Experts of a small language model.
Experts: 16 experts in each of 6 layers, 288 SwiGLU neurons an expert, 2 picks a token.
Training: a variant of SOAP for the experts, 291M tokens, 4436 steps.
Below are experts of layer 2 (counted from 0) of a mixture-of-experts language model. Rows are named router (the router's row for the expert), gate (a neuron's input weights, with its number), up (a neuron's input weights, with its number), down (a neuron's output weights, with its number) and show model dimensions 288-383. Each number is 50 + 10 x the weight over its row's rms, rounded and kept within 0 to 99.
After each expert's rows: a language model's description of what the expert responds to. This comes from a sample of Wikipedia text that the model never trained on.

# expert 12
router:51 44 28 54 50 47 56 50 34 63 65 44 51 40 77 43 50 43 43 67 45 42 39 64 57 33 48 75 40 55 69 60 36 58 44 32 52 57 41 43 65 54 44 61 50 51 36 70 31 42 59 56 60 55 31 47 45 43 63 42 57 62 43 31 45 51 58 50 58 56 38 43 40 50 68 58 55 35 68 54 32 66 29 38 47 45 46 53 63 44 49 54 61 61 45 50
gate0:31 44 43 49 65 57 50 46 45 50 56 58 61 53 55 60 63 58 40 49 52 41 61 61 68 48 57 42 55 64 65 57 63 47 41 47 59 57 58 46 49 61 37 49 61 54 54 51 45 54 42 24 56 46 47 62 61 57 54 57 53 38 52 73 38 38 45 34 61 64 57 54 42 52 46 51 55 46 63 57 49 61 35 55 45 44 46 52 43 48 57 49 55 61 53 41
up0:27 57 63 54 75 49 41 54 47 56 61 58 54 48 47 55 61 68 28 62 57 36 58 55 40 51 64 47 65 64 56 49 62 64 39 54 62 46 65 47 35 71 49 70 54 46 43 45 58 58 36 39 58 51 47 58 67 51 46 50 43 31 44 63 47 47 35 36 52 44 69 41 24 47 57 38 50 30 48 51 48 53 41 65 51 56 41 49 54 28 58 65 57 59 57 47
down0:47 77 50 67 54 51 50 61 57 54 41 41 56 49 56 48 70 50 36 64 56 37 64 48 44 35 77 57 73 43 38 60 60 36 56 51 59 47 47 55 41 61 52 56 45 59 50 47 36 46 44 67 45 53 71 62 55 54 65 43 33 49 48 47 58 49 54 44 35 47 50 45 42 53 54 58 56 36 56 48 37 63 49 62 56 57 55 58 40 53 35 57 63 45 45 47
Description: Verb endings and prepositions. Word-final verb endings like -ed, -ing, -ated, plus verbs and prepositions in prose, such as with, had, used, for.

# expert 13
router:41 42 60 49 61 29 42 48 46 42 57 41 48 42 41 50 49 59 43 44 46 42 60 42 57 37 58 49 44 51 44 35 38 68 51 42 61 59 58 33 50 52 53 42 51 65 38 51 43 31 52 49 49 57 59 56 26 35 58 46 42 52 57 42 52 53 59 39 41 51 53 47 43 53 50 63 51 29 57 58 56 40 51 50 38 49 53 63 65 65 45 62 59 51 33 56
gate0:44 49 60 50 52 64 64 40 39 57 39 54 50 29 41 42 60 53 54 43 31 61 57 57 56 55 67 61 42 59 64 69 40 58 49 47 45 35 46 45 28 44 34 44 38 65 54 48 34 48 29 29 63 40 53 44 39 55 75 58 57 67 48 51 24 39 51 64 41 38 35 58 50 63 40 55 27 51 53 45 51 45 45 52 50 51 49 39 66 53 54 44 49 54 48 51
up0:68 65 60 47 46 38 36 58 60 36 46 50 53 39 60 60 51 42 48 56 55 55 38 40 46 40 45 40 54 75 52 37 66 44 47 53 43 58 59 46 48 38 39 32 59 53 63 56 60 60 35 56 57 60 44 49 50 47 52 41 66 46 38 47 47 46 39 59 41 55 56 38 56 44 56 35 53 47 47 43 62 50 54 46 54 41 55 59 63 40 59 52 13 43 52 73
down0:56 36 49 43 48 50 51 43 57 58 56 52 29 57 54 48 59 49 73 38 53 54 33 52 46 48 40 67 77 46 70 51 65 43 53 52 40 48 40 52 39 51 48 79 31 49 31 68 49 37 34 33 51 61 37 59 61 64 34 52 60 48 43 59 54 42 45 68 45 52 65 59 49 50 57 50 38 47 41 35 60 35 42 58 48 46 52 37 48 42 58 45 46 29 62 55
Description: Line ends, closing words. Line breaks ending list or infobox entries before a dash, plus closing parentheses and last words of names: University, Committee, Club.

# expert 7
router:57 33 45 57 60 52 52 48 48 52 63 27 47 39 59 39 59 46 47 51 45 49 58 52 50 52 58 47 67 57 50 48 33 49 42 47 41 58 65 43 61 47 53 61 48 53 42 59 50 41 57 54 48 56 39 61 43 35 60 44 46 55 48 60 43 42 58 39 48 44 51 65 38 50 62 61 59 40 50 57 34 56 54 44 48 32 62 46 65 45 40 62 48 55 29 51
gate0:62 49 43 50 61 43 51 38 49 61 47 30 46 52 51 54 40 42 48 43 74 63 47 59 71 37 38 43 63 39 61 45 53 49 63 49 37 51 50 37 29 56 44 50 49 60 63 54 33 49 62 56 59 54 54 59 51 40 62 40 53 31 74 58 48 32 39 54 53 54 47 60 35 41 47 46 65 58 37 55 46 35 64 45 50 38 34 56 49 47 41 55 54 56 51 48
up0:66 56 64 49 36 45 57 38 60 71 65 47 48 50 70 75 47 38 38 66 38 40 39 53 65 64 47 69 52 32 47 51 54 65 56 45 35 52 55 32 23 59 34 47 37 53 62 25 49 44 41 34 49 63 55 59 45 47 62 44 56 47 45 39 64 43 52 57 56 56 59 54 37 44 59 62 38 32 48 48 59 46 46 49 45 48 44 58 47 35 43 39 41 49 55 47
down0:52 50 55 63 58 71 48 50 54 54 59 55 37 63 51 60 71 42 53 47 58 61 48 37 48 62 43 54 41 37 40 44 61 42 42 53 43 51 29 33 57 42 50 62 65 43 77 46 55 42 40 35 43 54 60 61 47 43 39 58 51 42 49 72 65 52 28 41 44 40 36 45 56 56 50 46 45 47 61 43 52 42 52 48 36 56 50 38 78 44 38 63 69 46 47 49
Description: Biography lead words. Words in opening biography and definition sentences after was/is/a, such as born, American, founder, appointed, written, published, named.

# expert 2
router:52 31 55 56 67 41 52 35 34 40 65 44 63 39 49 41 49 51 56 55 45 61 58 50 55 52 68 57 58 48 65 50 22 69 54 35 53 48 53 36 59 52 46 37 50 60 41 49 49 55 59 56 54 60 35 57 61 30 55 53 52 49 44 43 46 26 60 40 46 60 40 32 47 38 65 56 53 36 43 45 62 45 67 47 44 26 56 70 53 55 50 43 52 67 52 46
gate0:52 54 35 43 49 48 51 71 37 61 59 73 56 42 47 45 47 44 39 67 30 54 46 62 57 39 56 46 43 66 49 46 63 53 51 65 58 46 43 49 61 52 44 40 58 60 46 58 42 51 31 45 70 51 46 57 50 34 41 45 49 48 48 43 33 45 50 64 39 41 52 48 42 62 72 40 41 49 48 43 38 55 67 50 50 48 56 61 50 39 49 30 39 51 60 64
up0:36 46 57 55 57 58 62 47 47 48 38 32 46 41 68 65 42 47 41 40 48 54 52 60 46 79 46 55 64 48 47 46 57 54 39 32 44 26 66 52 52 47 47 49 38 44 35 55 56 47 68 54 41 30 53 70 51 36 54 52 38 37 53 35 48 50 59 56 61 37 62 71 40 52 60 37 44 34 65 48 41 41 40 45 52 50 53 52 42 49 54 37 42 44 46 49
down0:38 44 46 52 64 62 42 43 50 51 47 60 39 35 48 48 59 62 52 56 60 47 31 59 48 68 56 58 69 36 64 58 68 47 48 45 70 39 44 47 54 41 47 47 50 50 50 55 51 47 54 57 42 49 47 43 42 57 53 41 57 37 36 49 39 34 46 65 35 61 68 50 33 47 61 43 44 51 69 55 73 63 48 45 53 50 56 53 48 43 61 64 48 41 52 73
Description: Name-final word pieces. Final word pieces ending proper names and foreign words, often in tables or lists, such as -ia in Alicia, -a in Marija, -ean.

# expert 9
router:52 57 50 50 55 44 34 36 41 42 57 44 36 48 61 44 46 60 38 41 39 47 50 54 64 51 46 56 65 56 40 57 47 56 39 49 46 72 57 43 40 40 37 45 50 46 31 60 40 43 51 44 58 50 39 64 30 33 60 47 55 51 54 66 44 68 56 41 65 48 47 52 58 52 45 62 49 39 37 50 47 64 61 44 56 28 43 64 48 49 50 46 40 46 35 32
gate0:45 68 40 45 49 45 55 61 40 52 61 43 57 43 59 62 56 62 43 50 60 51 49 47 60 47 24 48 42 64 49 56 50 42 34 66 57 49 44 52 67 50 60 56 42 37 60 51 36 34 57 36 38 49 39 38 55 64 32 52 47 68 48 53 56 49 50 43 61 50 49 21 61 53 39 55 38 51 57 57 43 62 56 24 50 71 38 68 58 22 54 43 41 57 50 48
up0:59 47 52 44 65 43 62 59 66 55 53 43 53 55 26 66 46 47 39 41 56 62 44 67 51 62 51 41 58 52 52 49 59 61 72 46 57 60 57 49 38 68 53 63 56 40 48 54 59 63 47 52 56 48 41 60 45 40 60 43 51 60 43 48 58 50 37 55 33 41 40 56 51 43 51 60 66 54 46 41 50 59 50 45 57 30 58 49 51 67 61 41 66 46 45 42
down0:40 59 63 80 47 47 55 59 51 60 32 50 54 51 71 60 51 48 58 52 59 50 52 44 45 35 51 58 45 51 26 64 37 53 44 57 64 49 55 60 60 43 82 43 55 76 52 50 44 52 42 45 46 59 43 44 68 58 58 45 62 33 46 48 45 48 64 52 64 52 42 55 52 44 56 56 53 48 68 54 58 40 42 66 41 57 43 50 47 26 42 56 48 56 51 59
Description: Prepositions, commas, parentheses. Commas, opening parentheses and prepositions like in, from, during before dates, years or asides: Puck (2021–present), Griffins in 2017.

# expert 11
router:46 55 47 44 61 38 56 44 47 53 39 50 43 51 48 47 52 57 51 62 48 67 60 53 43 36 57 51 69 64 60 55 48 56 35 39 37 70 65 61 58 56 49 54 50 58 45 62 54 48 56 49 64 56 30 66 52 46 58 50 33 52 49 45 33 54 51 38 37 60 58 49 56 51 37 43 70 36 71 71 47 41 51 42 54 51 44 62 54 59 62 49 44 60 48 50
gate0:47 55 39 36 51 52 48 43 58 42 59 57 57 39 39 43 50 61 46 50 56 47 43 56 48 30 38 41 37 28 49 39 45 64 45 64 48 45 49 55 65 50 47 56 37 58 63 58 32 44 46 53 38 43 36 54 41 55 41 34 54 45 44 46 39 63 39 49 43 64 43 56 62 52 44 32 52 72 54 63 54 42 56 46 63 50 44 54 44 59 46 71 56 31 53 55
up0:51 38 46 52 55 36 21 55 76 50 53 29 48 42 63 52 38 44 45 49 36 50 44 52 48 51 62 56 57 48 54 35 39 56 44 41 55 50 54 43 53 55 67 27 59 41 54 47 56 53 49 52 57 48 49 60 43 41 44 58 51 41 36 48 36 64 54 47 42 52 11 49 40 57 54 56 68 65 40 64 43 45 37 36 57 56 60 51 55 48 51 60 48 54 60 50
down0:38 45 49 60 42 48 48 43 49 56 48 53 45 56 42 55 64 49 42 56 34 59 58 69 46 47 55 57 60 43 40 48 49 58 59 54 33 41 63 69 45 38 49 31 56 44 57 42 40 41 62 35 50 48 47 45 50 51 68 33 44 38 62 38 55 51 33 51 57 58 56 48 43 52 56 61 70 49 47 63 54 56 36 50 54 49 37 27 65 45 37 45 43 62 44 60
Description: Digits and periods. Digits, decimal points, sentence-final periods after years, and table pipes in numeric tables and coordinates: 1925., 105.88, | 2 |.

# expert 5
router:54 50 56 54 67 46 47 55 34 52 56 40 48 49 45 41 50 43 47 49 13 57 46 49 49 45 54 50 43 44 42 49 38 59 46 45 42 54 64 40 56 52 52 56 54 67 44 66 47 51 42 41 68 59 45 49 36 44 59 38 54 48 48 49 52 51 73 43 39 59 50 53 51 47 72 64 51 34 62 64 48 56 57 40 38 36 39 57 60 53 56 53 44 56 50 62
gate0:63 52 51 48 53 43 40 58 47 61 45 54 53 44 49 53 33 47 53 59 59 51 62 58 59 52 51 55 41 52 72 49 30 44 38 57 69 45 48 62 64 48 60 56 41 56 54 43 44 51 41 57 59 63 61 58 31 53 58 49 32 50 54 49 41 57 32 45 65 68 42 48 27 53 48 44 53 60 66 64 60 45 56 44 43 34 27 48 48 49 38 64 55 61 38 43
up0:81 50 51 43 48 47 48 63 56 37 53 41 64 46 51 50 59 54 36 61 55 42 58 51 36 40 43 54 50 42 43 64 49 36 41 56 68 38 73 45 52 66 40 63 56 50 49 47 52 61 51 53 59 64 72 54 46 45 54 43 42 59 51 34 35 48 43 42 74 53 30 68 51 56 54 47 45 48 53 55 42 54 53 56 54 42 56 43 52 58 42 60 63 64 31 48
down0:47 58 47 29 55 41 34 45 48 55 57 47 42 59 37 59 54 49 58 41 54 44 50 57 45 35 38 50 39 38 40 45 38 47 44 37 54 51 53 45 58 69 42 42 40 43 45 45 53 60 60 49 55 40 54 56 43 40 29 30 68 44 82 50 52 67 56 42 67 54 55 49 59 58 58 47 70 50 61 41 57 58 42 53 52 47 36 55 58 50 65 47 53 43 53 61
Description: Mid-word fragments. Lowercase word pieces in the middle of a word, often names or rare terms: Mu-th-u, Lis-bo-a, Rod-rig-ues, fer-roc-enes.

# expert 15
router:65 21 45 70 63 43 56 38 49 47 56 39 55 27 57 49 53 51 56 49 45 57 55 43 36 40 42 44 59 41 50 58 46 48 47 36 56 53 62 34 54 57 37 51 30 55 48 62 50 56 36 67 72 64 42 62 57 41 43 44 52 52 53 52 42 53 61 29 44 58 42 62 52 44 67 60 51 35 58 47 44 26 44 41 55 32 62 57 52 52 56 56 43 55 46 46
gate0:45 45 60 60 36 46 64 63 49 53 40 60 58 60 65 38 51 49 44 58 62 38 62 58 42 54 55 32 56 50 59 42 52 36 44 61 39 43 46 56 47 61 42 35 44 37 57 53 56 55 62 72 69 67 52 55 61 40 64 62 44 73 48 38 37 54 30 48 49 35 59 53 47 79 43 49 38 76 57 49 72 47 51 40 65 56 55 64 72 52 68 51 40 51 55 41
up0:55 54 54 40 58 61 58 41 39 59 68 57 59 45 31 60 52 44 58 51 38 47 44 52 55 61 44 57 48 53 37 56 40 54 40 47 61 51 52 41 61 63 64 62 45 63 52 61 40 41 55 47 42 44 49 48 45 38 41 31 51 38 59 51 61 51 69 42 60 60 48 38 61 41 54 49 58 39 58 48 28 70 33 67 55 46 48 49 36 48 42 44 57 44 46 53
down0:59 54 48 63 56 33 39 36 44 39 37 38 50 33 51 52 57 44 60 43 46 40 38 58 60 36 49 42 59 40 54 45 44 68 37 54 49 38 64 67 41 41 62 57 52 48 64 40 34 50 47 58 51 61 38 55 59 33 35 50 51 70 49 43 47 65 31 75 50 65 60 46 58 58 50 62 43 53 70 51 68 54 54 59 55 42 31 40 56 43 45 64 49 49 61 39
Description: Determiners and articles. Articles and determiners opening a noun phrase, such as the, The, a, his, their, this, plus hyphens and slashes inside names.

# expert 6
router:62 51 54 67 54 50 61 37 52 44 58 33 50 50 50 55 52 46 53 69 38 48 52 34 42 52 50 67 36 51 65 46 38 54 58 50 40 46 58 38 53 34 66 54 57 62 43 53 53 34 44 51 68 67 40 62 51 55 61 51 39 47 42 49 54 59 50 34 53 49 52 54 58 47 62 62 48 43 54 70 56 50 68 47 62 32 55 65 71 60 71 56 38 54 47 58
gate0:74 74 49 66 56 49 50 47 49 43 49 49 50 25 44 41 47 48 38 66 48 65 59 50 54 44 53 25 55 55 67 48 42 30 47 58 40 40 57 49 54 40 45 37 56 41 25 53 56 19 67 44 48 53 57 48 37 28 31 40 78 43 39 61 50 43 34 55 55 53 33 43 56 66 47 62 49 39 45 48 77 53 40 39 54 73 58 52 55 56 40 51 64 28 44 51
up0:53 56 56 44 49 57 51 70 51 51 45 63 73 62 62 55 44 58 68 48 51 61 51 48 61 53 30 51 50 50 55 63 43 44 59 63 52 60 62 56 61 40 59 36 75 46 46 60 33 43 34 37 42 41 46 66 54 51 45 44 60 55 78 53 49 55 31 43 37 62 42 38 62 41 36 48 67 39 62 61 45 54 56 37 47 73 56 42 68 34 48 53 57 51 54 43
down0:61 36 35 56 45 43 62 49 43 52 62 58 54 63 53 60 50 68 67 51 32 44 37 58 60 53 44 68 58 57 36 55 57 54 56 54 53 76 46 59 42 53 54 54 49 63 55 48 44 57 55 47 55 59 48 38 45 63 70 36 51 54 65 37 36 61 52 54 41 53 58 45 60 50 61 48 49 52 51 48 59 49 51 51 44 35 29 64 67 43 66 52 40 47 55 57
Description: Of and numerals. The preposition of in prose, as in end of, Hall of, and final digits of years and numbers in tables.

# expert 3
router:51 21 56 53 78 44 52 41 40 38 54 32 51 29 40 50 50 51 43 60 40 57 41 62 60 48 45 52 58 36 57 42 33 62 47 49 41 47 68 38 49 53 59 56 57 52 41 58 63 45 46 48 58 48 37 60 49 30 70 41 63 43 46 50 48 32 68 36 48 52 41 63 51 45 68 55 53 33 62 69 31 47 52 53 50 44 53 55 56 41 46 44 48 49 66 47
gate0:31 45 34 62 57 62 56 57 50 49 52 37 60 43 50 61 46 43 69 45 60 68 43 25 48 50 54 57 43 50 31 42 42 43 50 53 58 57 42 64 54 59 68 36 56 52 60 52 51 53 53 65 41 64 44 31 56 56 50 55 62 53 48 46 51 46 37 73 53 63 61 34 39 55 49 59 67 63 56 58 46 38 61 52 54 40 63 52 55 45 50 64 53 72 53 46
up0:39 66 35 68 60 56 42 41 36 70 49 57 41 47 42 49 65 52 57 51 72 45 40 47 46 42 65 59 48 35 51 48 35 51 57 47 41 42 52 55 47 59 50 47 62 62 48 49 59 65 60 57 52 66 52 40 57 47 40 48 77 32 67 34 54 47 47 75 57 59 53 40 34 34 58 41 50 54 76 57 64 52 59 53 58 31 54 54 40 46 59 54 33 49 48 63
down0:38 41 40 40 58 65 54 54 60 65 38 65 68 50 31 61 48 49 62 40 39 61 38 46 40 46 54 47 48 68 33 55 31 45 59 49 39 36 74 52 31 46 46 70 35 49 50 45 51 72 35 43 57 66 46 51 71 62 66 46 61 63 52 41 72 39 46 33 70 61 64 62 30 49 35 46 57 51 54 46 51 31 55 34 33 57 58 47 45 48 48 50 59 46 65 41
Description: Name-opening syllables. Capitalized first syllables of names, months and places that continue into more pieces, such as John(son), Ros(enthal), Nov(ember), Bar, Mc.

# expert 10
router:54 46 40 57 51 36 63 42 54 36 62 35 52 49 38 46 43 45 57 54 43 54 50 44 54 36 39 40 68 49 55 33 46 57 43 48 39 41 61 32 53 47 52 56 38 54 35 67 41 49 36 46 48 60 40 71 36 38 58 48 44 45 36 55 41 60 51 35 72 46 58 53 41 58 58 64 77 42 73 66 49 50 56 54 72 38 59 63 72 51 63 65 53 54 39 59
gate0:59 58 50 42 53 59 35 67 43 59 40 34 44 55 58 44 48 61 32 54 46 49 54 59 56 45 48 44 34 36 45 44 62 56 57 54 46 45 46 45 36 49 33 60 56 53 63 58 46 43 55 47 64 52 69 65 35 54 47 52 58 49 49 44 43 49 61 54 39 57 47 58 56 51 69 59 59 44 66 68 48 38 50 45 48 64 51 53 42 49 53 54 60 53 40 54
up0:38 37 40 51 61 48 54 34 48 48 48 52 65 47 42 64 54 38 45 52 58 44 44 38 42 53 56 48 49 57 53 39 47 63 66 39 60 31 50 40 49 31 69 53 58 51 57 34 61 58 77 60 52 41 50 41 58 57 54 39 58 54 55 63 53 35 42 53 43 81 64 57 41 49 56 38 34 47 35 60 50 48 35 48 48 31 48 65 36 50 46 37 57 56 54 53
down0:39 43 50 47 25 52 49 41 42 62 47 43 56 63 43 43 37 35 41 49 35 48 52 58 62 64 40 67 53 50 55 54 35 50 38 55 64 26 47 40 52 44 65 55 43 56 42 47 50 33 67 43 69 60 47 16 59 62 44 58 58 49 51 53 46 35 58 39 41 57 42 48 49 60 46 42 42 60 50 46 49 40 45 53 53 57 53 55 78 53 51 40 50 39 64 49
Description: Mid-word suffix pieces. Inner or final word pieces without a trailing space inside longer words, such as -tion, -ation, -ity, -ment, -e in Enterprise.

# expert 4
router:61 45 50 60 45 37 66 55 47 51 50 42 49 49 54 38 60 46 56 53 34 58 33 66 38 53 65 59 45 55 43 54 47 43 55 39 66 49 53 54 50 51 53 73 39 56 48 49 62 51 32 61 33 58 17 36 43 49 55 38 30 33 42 60 50 50 68 50 61 60 51 45 47 36 58 60 68 50 54 48 50 49 55 37 47 38 60 51 60 60 34 44 61 68 52 55
gate0:52 47 46 47 70 44 39 49 34 48 48 22 44 69 51 43 32 50 52 57 53 37 45 62 40 37 55 47 32 51 62 46 51 39 49 45 52 41 56 50 52 48 39 43 53 60 57 52 39 54 61 25 51 68 42 39 46 51 43 42 46 62 55 51 54 51 59 47 63 59 56 63 32 58 48 49 55 42 66 47 67 36 35 40 38 60 45 57 69 62 38 54 60 44 53 33
up0:40 49 48 52 50 56 32 67 50 64 53 44 58 66 61 39 38 65 33 46 39 50 43 50 43 47 50 44 56 41 74 49 52 59 39 62 48 53 60 46 54 54 45 52 64 59 58 33 49 49 37 33 29 53 46 50 67 31 36 42 46 53 53 55 55 47 59 39 56 71 60 46 52 47 62 37 53 48 35 44 64 39 42 49 53 48 61 55 55 60 40 53 51 52 41 40
down0:42 64 49 50 45 39 38 62 61 37 46 54 35 59 44 35 55 47 40 52 42 42 72 51 52 56 49 30 52 51 55 55 41 54 67 49 62 55 59 23 55 39 44 64 43 58 61 54 49 48 39 40 61 44 43 48 39 47 51 53 53 53 42 49 58 49 52 60 62 71 33 37 52 39 43 44 45 54 52 39 49 45 39 23 76 50 55 73 30 59 62 47 62 62 40 43
Description: Table and list delimiters. Table pipes, list dashes after line breaks, paragraph breaks, colons, and leading year pieces like 201 or 199 in tables and infoboxes.

# expert 14
router:63 38 40 60 56 50 54 51 41 44 61 45 47 44 49 31 56 61 54 64 29 55 51 54 59 47 52 63 57 63 46 61 52 71 52 36 46 56 66 55 43 55 53 57 50 55 38 60 51 44 47 49 56 46 41 54 36 38 52 49 36 66 48 47 50 44 62 34 44 39 58 40 40 30 51 49 63 44 67 59 54 58 54 46 67 44 56 67 67 48 61 48 48 58 46 65
gate0:72 52 58 36 38 53 34 53 44 43 50 36 37 63 63 47 32 55 54 39 42 50 51 43 41 40 41 46 34 60 49 38 35 70 49 45 43 49 40 56 58 61 54 39 54 58 43 60 39 49 62 60 47 53 37 50 39 55 46 41 56 66 51 51 56 44 49 41 60 53 45 43 39 65 49 26 56 55 60 35 62 52 44 33 40 69 65 37 39 55 61 63 54 39 51 53
up0:45 53 33 54 51 54 39 54 44 44 51 36 47 51 59 44 55 63 45 38 29 72 49 37 32 47 53 50 47 49 49 55 63 53 45 52 46 63 63 73 54 30 46 48 51 37 52 58 72 58 57 40 49 40 55 61 58 39 48 56 57 50 51 70 46 57 49 50 36 60 53 43 28 58 55 65 48 63 57 56 33 59 44 63 46 49 51 37 54 45 36 54 52 49 64 60
down0:54 53 43 39 43 43 40 46 48 35 50 52 56 45 38 54 29 56 42 50 49 44 52 58 43 39 45 63 42 58 36 59 70 42 47 48 63 37 45 53 60 50 29 63 45 38 70 34 50 44 39 51 35 52 46 60 45 43 52 57 39 56 57 39 47 34 50 36 52 60 62 60 45 37 54 38 57 56 33 50 52 26 47 53 55 41 34 54 51 43 60 65 61 52 47 39
Description: Word-initial stems. Opening pieces of longer words split into parts, often after articles, such as con, sup, dep, incre, Mexic, effec, architec.

# expert 1
router:52 45 54 52 58 44 49 45 44 42 51 39 54 50 59 37 42 43 42 47 44 37 55 62 38 31 56 64 55 47 53 46 27 59 38 29 47 39 62 41 47 39 56 65 50 60 36 44 47 31 36 54 60 57 58 34 43 32 57 39 33 52 37 52 47 45 66 49 52 48 56 49 42 47 56 50 40 34 61 56 61 41 53 42 51 39 53 54 64 48 50 58 45 58 51 45
gate0:42 61 46 59 57 50 36 50 59 48 43 43 59 40 55 47 63 44 63 52 48 64 50 46 62 41 65 36 62 47 61 35 71 37 36 69 42 55 43 41 32 59 39 54 47 60 50 64 58 56 58 48 53 33 53 60 40 44 48 51 64 55 40 31 61 64 59 46 52 53 49 48 74 52 53 40 66 60 46 42 24 45 54 68 52 49 70 48 56 42 47 58 46 54 38 41
up0:59 46 56 54 62 48 49 58 38 32 49 50 64 48 41 50 58 53 64 33 66 47 52 32 49 49 45 57 48 67 46 69 33 45 51 46 55 63 50 55 54 44 43 42 51 37 48 39 29 53 66 51 54 55 43 47 44 51 50 70 36 73 55 47 51 55 42 38 69 42 76 64 24 54 62 51 38 33 55 34 64 44 49 41 42 52 61 54 68 53 44 50 50 43 72 59
down0:59 46 41 52 45 37 57 44 50 51 45 27 56 53 61 50 47 52 42 44 51 35 57 44 36 40 40 48 52 58 47 69 54 70 54 41 48 54 52 49 30 40 77 67 50 43 41 36 23 32 44 62 47 54 36 44 41 38 58 59 44 44 54 55 41 43 59 26 55 48 67 45 53 50 36 44 41 49 45 37 54 36 48 55 44 39 47 19 72 55 60 55 43 38 56 60
Description: Capital-initial name pieces. Single capital letters or short capital clusters starting a proper name, often after a pipe or dash in lists: B(otafogo), H(azel), St.

# expert 8
router:65 48 54 65 50 50 47 36 37 56 54 36 41 37 47 39 48 49 59 47 34 57 53 47 59 38 53 54 51 48 60 61 45 58 56 44 48 55 62 20 37 33 50 46 40 63 41 59 56 41 45 64 70 62 45 57 36 45 62 40 48 58 55 46 40 57 52 48 28 33 65 63 49 42 71 63 59 18 60 58 47 53 62 33 62 50 47 50 51 47 62 60 38 53 47 38
gate0:46 81 37 52 58 52 42 51 41 55 59 44 38 53 47 33 44 50 46 66 58 47 45 42 63 60 53 74 63 49 48 65 48 72 53 28 68 44 66 56 27 52 36 54 52 64 51 43 37 55 52 55 63 40 38 50 58 62 54 54 60 50 49 33 49 45 49 31 49 53 58 52 49 65 42 36 42 41 63 51 36 49 51 38 56 60 51 55 60 72 42 62 42 42 63 41
up0:39 43 46 58 35 50 71 40 55 57 51 49 67 30 60 62 39 56 58 43 54 47 44 50 63 37 40 33 39 59 49 52 63 56 50 44 57 62 42 34 54 65 58 61 58 52 39 47 51 52 46 45 43 53 58 54 42 43 79 65 44 36 48 63 33 48 59 43 62 61 48 54 59 60 63 48 48 56 47 45 58 45 34 50 55 41 49 49 35 36 54 56 51 60 50 67
down0:59 35 38 40 44 47 37 49 47 46 58 69 60 53 56 57 49 60 40 50 51 49 66 47 65 42 44 62 55 43 50 46 49 48 56 44 44 60 57 61 34 49 67 62 41 67 60 29 38 41 57 42 71 64 59 52 55 45 60 42 40 32 51 45 56 55 39 61 51 61 64 66 42 41 48 52 41 57 44 36 53 53 64 60 38 29 71 25 33 44 41 47 48 48 39 35
Description: Headers and field labels. Word starts in infobox field names, section headings and table header rows, such as For in Format, Total, Turnout, International.

# expert 0
router:61 42 49 44 63 27 44 50 31 48 74 35 45 38 41 45 49 61 58 62 49 52 55 52 51 45 40 45 51 38 40 20 40 47 51 58 49 51 52 41 42 40 52 61 51 50 47 50 50 53 50 55 39 36 49 56 46 49 66 55 38 60 43 61 34 46 67 40 39 46 60 55 48 54 42 46 45 43 62 70 64 46 81 41 42 36 61 58 58 52 63 46 37 62 50 59
gate0:49 62 39 40 51 53 52 44 50 68 28 48 60 42 42 42 50 59 52 49 56 47 54 51 33 57 65 62 52 51 21 35 51 80 55 51 57 49 39 39 42 43 56 48 52 55 45 44 56 49 46 51 64 57 47 43 49 52 51 65 59 50 48 41 55 57 46 63 72 39 64 34 58 44 39 49 53 52 36 78 44 60 48 61 53 40 55 49 56 54 53 61 52 45 56 51
up0:61 44 41 53 27 53 48 40 46 31 63 56 55 60 45 61 40 67 48 58 49 47 39 52 57 49 36 46 51 59 60 55 54 34 41 55 53 55 47 58 62 45 42 57 49 63 56 46 49 50 60 41 37 35 60 34 42 30 52 40 39 55 56 59 61 43 56 65 35 64 48 64 44 46 45 51 41 36 48 37 60 48 52 35 40 39 59 47 36 53 63 48 51 37 53 31
down0:51 53 43 66 52 44 49 54 50 50 57 32 40 49 61 54 47 54 53 48 54 62 43 56 64 65 52 40 47 64 50 32 40 55 47 47 40 47 48 59 22 74 51 64 44 51 70 63 58 65 58 48 59 52 35 46 40 33 54 39 50 48 60 33 66 48 45 49 43 25 52 41 70 52 39 48 58 54 49 56 43 63 37 52 54 35 32 46 59 55 49 39 43 35 42 35
Description: Function words in prose. Conjunctions, auxiliaries, relative pronouns and prepositions in running narrative prose, such as and, was, which, to, as, been.